config = dict(
    n_experts=128,
    moe_layers=[2, 3, 4, 5, 6, 7],
    router_noise=0.3,
    vocab_size=16384,
    qk_norm=False,
    parallel_block=False,
    warmup_steps=200,
    decay_fraction=0.563,
    decay_shape='pow',
    seq_len=384,
    doc_mask=True,
    train_tokens=506700000,
    dataset='wikipedia_en',
)
Below are experts of layer 2 (counted from 0) of a mixture-of-experts language model. Rows are named up (a neuron's input weights, with its number) and show model dimensions 0-95. Each number is 50 + 10 x the weight over its row's rms, rounded and kept within 0 to 99.
Before each expert's rows: "mostly gets" lists some tokens that are sent to it at least half of the time. This comes from a sample of Wikipedia text that the model never trained on.

# expert 98
mostly gets: " |", "%;", " –;", ";"
up0:55 46 50 52 48 70 48 55 47 72 50 47 46 59 54 46 47 53 36 54 69 41 73 50 53 65 37 42 48 46 48 48 54 48 48 42 45 45 55 51 50 39 64 32 47 57 47 52 51 64 58 46 47 52 67 31 52 52 57 47 50 44 64 52 37 31 49 49 56 48 63 68 46 54 59 57 50 71 58 57 57 39 56 63 49 42 76 20 63 53 55 30 56 39 42 55

# expert 22
mostly gets: "ions", "ments", " others", " those", " areas", " forces"
up0:35 52 58 73 50 51 32 45 33 42 50 46 64 37 53 52 60 57 53 50 41 46 37 47 52 46 66 47 47 37 47 57 55 57 47 54 50 44 57 53 57 43 61 59 29 55 42 45 65 37 53 25 36 40 61 50 60 59 53 54 41 36 44 48 41 62 49 54 57 37 37 38 65 71 33 44 54 34 31 47 38 44 57 35 60 47 65 58 54 43 46 41 53 63 43 56

# expert 38
mostly gets: "w", "qu", "erv", "ass", "inn", "umb"
up0:45 63 48 61 58 44 46 37 39 54 41 32 52 58 67 53 42 46 44 40 67 31 31 35 49 44 53 48 52 49 30 50 62 56 42 71 60 55 42 42 53 70 60 33 46 40 52 46 63 45 52 49 55 41 58 49 36 61 57 53 62 62 57 63 43 42 31 53 42 62 32 42 31 45 56 46 51 36 55 57 58 52 58 51 73 41 66 51 40 51 53 52 42 54 56 46

# expert 95
mostly gets: " Website", " Location", " Coordinates", " Species", " medalist", "Personal"
up0:39 51 47 51 60 47 48 33 56 42 40 61 41 48 45 31 57 59 31 52 60 58 63 55 58 66 55 60 45 64 39 64 22 52 55 53 63 53 50 51 67 58 36 52 36 39 58 52 47 75 71 55 38 67 54 64 57 44 32 29 43 45 36 44 40 44 41 41 60 56 35 51 45 50 51 49 48 58 60 53 56 57 48 49 41 48 52 62 48 43 45 55 40 40 37 49

# expert 43
mostly gets: " ==\n", "==\n", "See", " List", "==\n\n", " Preceded"
up0:70 40 44 26 54 62 56 66 51 41 45 51 44 28 46 37 55 57 49 47 39 48 49 54 41 36 58 47 65 43 50 58 55 44 48 43 38 60 54 45 41 31 35 54 53 49 50 58 42 31 48 47 71 46 22 44 51 62 49 44 68 63 58 34 53 66 57 59 39 61 70 69 51 62 50 56 45 41 56 54 55 45 45 53 52 60 71 49 47 52 46 59 47 48 49 45

# expert 126
mostly gets: " systems", " protein", " effects", " drug", "ides", " self"
up0:68 53 45 52 53 45 47 37 41 52 39 47 43 39 57 53 39 68 35 29 65 50 41 43 43 49 56 69 50 45 44 44 41 35 67 48 37 38 64 52 51 46 51 52 57 54 43 60 56 43 55 51 59 42 56 50 53 56 33 59 43 57 64 46 50 45 53 52 70 51 36 51 15 61 55 60 43 54 31 45 53 56 53 39 50 53 71 49 52 56 49 63 49 60 52 25

# expert 0
mostly gets: " Total", " ±%", " Swing", " Labour", " Majority", " Safe"
up0:47 60 50 46 28 51 67 50 47 35 60 53 47 56 48 48 42 52 48 45 49 52 48 56 51 43 58 46 50 27 48 51 61 33 55 36 59 40 56 45 42 48 53 65 27 59 41 48 38 63 57 51 46 50 62 38 51 51 39 36 73 48 41 42 66 59 67 35 54 31 40 65 69 40 45 42 55 50 69 44 50 34 58 56 50 37 41 56 41 71 57 34 53 53 52 42

# expert 106
mostly gets: "%", " population", " development", " control", " production", " health"
up0:69 47 40 55 43 74 43 64 64 41 53 43 42 59 52 57 44 40 46 42 57 44 46 65 45 40 56 56 57 55 39 47 50 37 31 32 44 41 40 50 49 44 57 77 37 47 40 43 45 67 52 57 52 72 58 39 49 48 66 56 68 53 41 52 47 60 51 59 46 44 55 49 37 47 57 39 42 63 47 62 61 37 40 50 50 64 40 53 28 55 53 50 53 36 65 64

# expert 30
mostly gets: " States", " York", " France", " England", " Italy", " London"
up0:60 50 34 35 32 63 50 48 54 43 52 43 34 61 35 43 44 54 30 35 51 45 54 52 49 42 51 53 48 52 67 36 68 55 60 58 74 48 35 51 45 61 57 37 40 49 46 38 45 42 29 48 54 37 79 62 50 63 55 65 41 58 49 61 47 37 52 44 44 52 58 48 65 39 42 49 62 50 55 41 43 51 62 53 45 64 39 48 40 59 49 64 46 46 55 56

# expert 29
mostly gets: "%,", " median", " four", "%", " seven", " six"
up0:45 51 58 62 53 70 59 57 55 43 31 56 43 50 47 49 58 52 26 53 45 70 44 64 54 42 70 46 57 42 64 37 56 63 40 56 47 49 45 53 55 65 25 30 74 43 50 47 57 46 53 56 37 51 42 71 46 41 47 49 50 45 41 58 54 47 62 63 52 33 46 62 62 59 57 50 48 49 63 45 38 57 45 41 39 51 51 51 67 56 43 47 49 46 25 51

# expert 79
mostly gets: "ral", " upper", " iron", "mon", " real", " flat"
up0:37 37 58 55 41 43 55 46 63 42 55 51 41 40 53 45 51 45 36 37 34 42 61 48 48 55 53 60 65 49 27 62 52 54 73 50 48 53 53 49 48 55 63 48 78 60 63 59 48 44 54 70 47 51 39 32 72 58 39 49 45 46 47 58 59 32 41 56 47 44 32 64 64 44 55 66 44 48 33 51 50 55 61 41 30 45 36 40 46 51 60 53 53 52 61 50

# expert 73
mostly gets: " /", " ·", " •", "^{", " UTC", " Website"
up0:45 63 51 43 65 44 63 55 49 70 57 65 64 43 65 60 44 57 49 43 57 39 68 53 49 59 37 58 50 42 41 51 65 57 52 73 54 47 52 45 56 54 38 41 40 55 56 46 41 45 50 41 41 45 49 49 82 47 57 57 59 54 48 43 41 51 47 26 70 42 51 51 35 44 56 51 60 69 64 28 53 45 36 67 45 49 33 41 56 52 45 40 43 52 60 51

# expert 25
mostly gets: "ians", " men", " They", " Jones", "kins", "men"
up0:61 44 56 53 39 41 64 60 38 65 73 63 57 31 52 49 30 38 51 49 48 23 52 48 45 60 43 63 49 64 57 43 37 51 45 38 54 31 45 41 38 52 44 61 29 57 47 57 51 60 54 60 67 68 36 51 56 59 43 56 53 45 62 46 43 62 43 61 62 59 53 47 63 55 33 56 47 35 41 40 46 70 43 55 41 52 47 51 43 51 55 50 58 49 54 60

# expert 89
mostly gets: "R", "H", "S", "D", "C", "M"
up0:50 65 39 59 68 31 31 46 41 50 54 52 56 41 47 64 58 66 40 32 43 59 56 51 45 48 54 42 44 57 47 58 50 34 64 44 49 53 50 46 54 68 55 57 41 49 48 43 52 39 44 57 54 53 57 68 29 64 45 54 64 63 47 74 45 54 46 27 59 43 59 47 52 38 40 65 38 60 56 54 51 42 67 63 52 27 47 50 56 51 66 55 46 41 37 56

# expert 120
mostly gets: "ya", "ai", "iy", "uki", "adh", "ashi"
up0:49 55 46 49 71 67 48 45 54 57 47 56 56 55 53 32 56 61 58 53 37 52 46 57 37 45 49 35 56 48 65 44 54 42 41 47 40 43 54 38 46 53 32 49 61 36 55 73 44 65 49 66 61 67 48 44 55 44 35 41 45 31 36 49 47 37 53 72 60 52 43 37 48 44 46 63 43 46 61 51 37 51 48 58 48 48 59 74 63 52 42 37 34 29 42 54

# expert 125
mostly gets: " well", " Civil", " Liber", " liber", "math", "oin"
up0:62 66 63 65 48 51 30 58 59 51 64 49 50 32 64 49 40 42 59 51 54 62 46 64 37 58 56 43 56 55 46 67 47 46 54 39 55 45 57 47 39 55 43 30 51 52 37 53 52 61 42 38 56 41 42 39 53 57 49 48 51 63 33 75 51 26 56 45 61 47 54 40 37 61 58 69 59 43 43 46 58 50 54 52 58 64 40 51 60 53 76 60 36 52 45 53

# expert 103
mostly gets: " JPL", " Species", "History", " Genus", "Population", " UTC"
up3:50 57 59 60 43 38 37 43 45 45 63 56 58 41 44 36 43 52 68 48 55 35 40 50 52 44 33 58 34 60 56 53 58 49 48 32 54 47 58 36 44 45 41 44 58 53 46 35 53 47 56 60 61 40 44 68 46 51 49 46 42 75 68 36 58 58 44 48 57 67 58 44 47 45 41 56 52 51 51 44 38 29 43 32 43 61 50 59 56 33 71 46 60 75 56 52

# expert 71
mostly gets: "ón", " Carlos", "ez", "ín", " Juan", "za"
up0:64 43 68 42 54 50 40 37 32 52 45 56 47 39 42 56 53 29 59 45 43 50 58 47 41 62 54 56 64 30 52 65 59 42 34 30 35 51 57 51 34 27 46 57 60 32 53 40 46 44 47 56 51 66 68 55 48 51 45 35 34 44 49 55 52 51 58 35 53 58 46 50 67 40 60 56 63 60 58 60 51 41 51 48 44 40 54 33 41 62 56 35 43 51 47 58

# expert 96
mostly gets: " L", " l", " d", " r", " b", " p"
up0:45 47 53 65 53 38 66 40 66 30 58 44 67 48 50 32 43 48 52 57 43 45 55 67 57 48 39 42 48 61 57 55 54 53 67 35 47 66 54 46 46 58 49 49 47 70 35 37 53 43 40 53 71 51 60 54 66 41 55 56 55 69 59 55 63 56 43 46 62 62 47 32 38 43 38 37 57 28 44 62 49 48 43 42 33 47 41 42 57 43 54 49 38 44 60 63

# expert 114
mostly gets: "°W", "″W", "″N", "°N", "°E", "–present"
up0:42 47 59 62 42 36 46 48 56 45 50 64 35 44 54 60 64 59 52 57 53 57 44 59 46 60 60 43 29 62 38 35 64 64 42 43 49 47 51 46 55 40 58 67 44 49 56 72 37 37 35 46 53 55 39 48 37 57 68 37 76 48 60 62 48 52 55 28 61 41 46 27 46 40 54 65 48 43 28 57 49 42 50 37 52 45 51 51 56 47 56 59 46 48 44 46

# expert 69
mostly gets: " October", " June", " February", " November", " January", " December"
up0:52 42 61 42 50 46 58 45 40 36 54 64 55 39 47 54 35 47 41 57 60 61 36 50 38 42 34 38 52 49 53 41 48 60 39 47 40 55 49 74 58 57 44 34 70 45 58 51 44 30 70 34 46 43 57 45 30 55 47 52 44 50 46 56 59 45 36 58 34 42 45 55 71 36 39 56 44 60 75 49 41 29 53 44 47 57 42 48 44 54 52 36 65 44 47 52

# expert 55
mostly gets: " British", " former", " public", " new", " local", " Russian"
up0:67 47 60 40 54 35 43 42 63 53 44 60 48 23 33 34 49 29 70 55 56 50 48 58 42 64 53 57 49 53 55 59 54 44 40 59 57 55 50 43 36 44 47 53 57 47 63 36 42 54 49 53 36 49 63 36 39 48 43 46 69 61 76 49 54 49 59 32 55 70 63 40 56 48 61 43 53 58 56 54 44 52 35 30 31 54 41 56 47 43 57 50 55 47 49 50

# expert 105
mostly gets: "ist", "otic", " consequ", " positive", "ic", "iance"
up3:59 47 46 53 52 50 48 53 53 54 63 37 51 34 73 47 66 64 46 49 48 48 46 51 57 56 79 51 69 44 38 61 63 33 60 35 48 53 73 37 41 50 48 67 50 49 31 46 52 40 63 53 54 57 54 56 23 51 51 61 61 63 30 54 46 42 43 48 46 51 44 53 48 40 50 53 29 60 60 61 51 54 37 56 43 52 32 46 54 42 46 63 52 43 50 46

# expert 76
mostly gets: "é", "oud", " Jean", "ü", "ă", "iet"
up0:39 47 57 60 44 46 63 42 58 29 39 47 51 52 53 44 48 49 43 30 56 70 56 33 37 54 41 33 43 66 52 43 51 49 48 50 64 63 59 67 48 51 42 64 43 68 50 46 43 51 63 73 60 61 32 45 53 29 56 29 54 65 50 51 47 37 53 47 48 33 39 42 43 63 48 59 42 51 52 45 50 61 59 58 56 63 42 49 64 60 39 46 58 57 54 41

# expert 111
mostly gets: " re", " dis", " res", " sp", "-b", " pre"
up0:64 54 65 46 51 40 46 47 44 44 50 67 43 54 68 45 40 54 63 44 39 53 21 55 65 57 37 46 59 44 49 47 56 44 45 39 38 40 47 50 55 44 43 40 40 45 49 57 31 65 44 45 32 50 68 60 57 49 56 36 60 25 48 67 55 60 57 36 36 34 61 49 66 37 59 58 54 49 51 48 36 54 50 52 52 28 49 67 45 50 49 39 54 48 61 54

# expert 118
mostly gets: " -", ".:", " :", "\":", " GBR", ".,"
up0:50 35 59 38 52 58 34 44 62 50 55 59 43 60 44 44 48 65 53 54 41 62 44 45 52 38 51 41 61 48 50 28 66 47 59 51 39 56 37 38 57 48 41 40 51 58 56 53 64 53 42 37 36 51 40 69 37 33 64 50 58 36 55 53 47 61 63 37 52 57 50 59 48 52 48 39 60 58 45 36 50 51 52 70 61 48 73 32 56 39 60 60 30 48 38 66

# expert 117
mostly gets: " g", "g", " Br", " Ag", " imp", " Tr"
up0:39 48 30 59 56 79 54 55 45 58 54 35 53 50 62 51 33 44 36 43 64 49 36 51 51 43 48 58 71 49 54 45 51 37 48 55 43 51 60 38 53 39 45 44 26 48 67 44 59 49 42 58 70 47 57 49 51 46 39 33 57 70 38 45 55 59 63 54 50 55 56 52 59 29 34 52 52 61 51 44 51 58 33 43 34 43 39 61 48 47 55 46 34 63 45 48

# expert 92
mostly gets: "och", " gen", "aut", "ph", "iber", "gen"
up0:46 40 62 65 46 58 64 43 24 33 49 64 49 34 66 39 51 55 48 34 54 54 55 54 40 48 54 43 54 58 61 45 55 44 46 42 57 48 52 51 68 51 41 55 59 54 45 45 35 34 45 36 43 49 48 39 49 58 41 56 41 56 57 52 63 31 65 58 69 40 24 49 51 46 55 54 57 26 57 26 42 62 55 64 66 56 42 55 49 47 45 54 60 50 45 49

# expert 56
mostly gets: " I", "I", " II", " US", " SR", ".C"
up0:56 48 53 54 60 26 45 44 59 34 50 58 48 47 71 60 48 41 61 27 54 52 45 39 35 53 45 48 50 37 57 60 55 45 54 66 56 40 60 58 46 31 72 32 57 35 55 42 39 50 45 38 35 46 39 49 48 34 49 38 34 67 38 54 49 37 47 40 62 49 52 39 59 56 35 45 44 46 60 47 46 59 73 45 47 42 58 40 60 57 43 49 52 50 40 57

# expert 99
mostly gets: " called", "\\", " \\", " renamed", " titled", "}\\"
up0:52 41 46 73 55 37 46 52 53 65 54 65 42 56 61 39 61 59 42 34 46 44 50 58 42 63 47 50 36 53 45 57 52 22 48 51 37 54 54 58 40 51 55 51 49 59 52 31 58 52 43 56 53 39 62 44 38 48 57 57 72 60 53 58 45 37 29 42 53 48 55 56 32 68 63 55 49 33 44 59 74 53 46 71 48 42 48 40 49 44 53 58 31 54 41 49

# expert 39
mostly gets: " per", " mid", " re", " dec", "–", "⁄"
up0:49 43 62 46 56 58 45 50 84 55 51 61 49 46 70 62 53 50 31 34 47 55 32 53 49 41 53 52 32 71 39 37 61 68 55 43 45 60 55 35 35 56 44 50 56 46 44 53 57 58 46 61 49 55 59 44 59 56 35 48 53 50 36 51 47 47 47 73 50 49 60 38 47 53 35 63 36 53 62 52 55 53 37 58 30 54 40 64 41 58 59 46 54 49 61 55

# expert 72
mostly gets: " –;", " |", " ·", " —;", ");", ";"
up0:17 58 44 28 40 43 74 46 49 50 36 51 57 57 31 51 59 44 50 53 64 36 53 43 62 48 45 54 59 63 52 56 60 40 67 64 42 34 57 43 42 54 46 41 63 63 46 44 48 37 46 52 49 56 40 53 47 61 43 49 54 40 36 43 52 37 44 49 48 33 35 59 45 64 71 60 52 58 56 57 58 42 47 39 46 45 60 56 50 71 60 64 46 57 46 49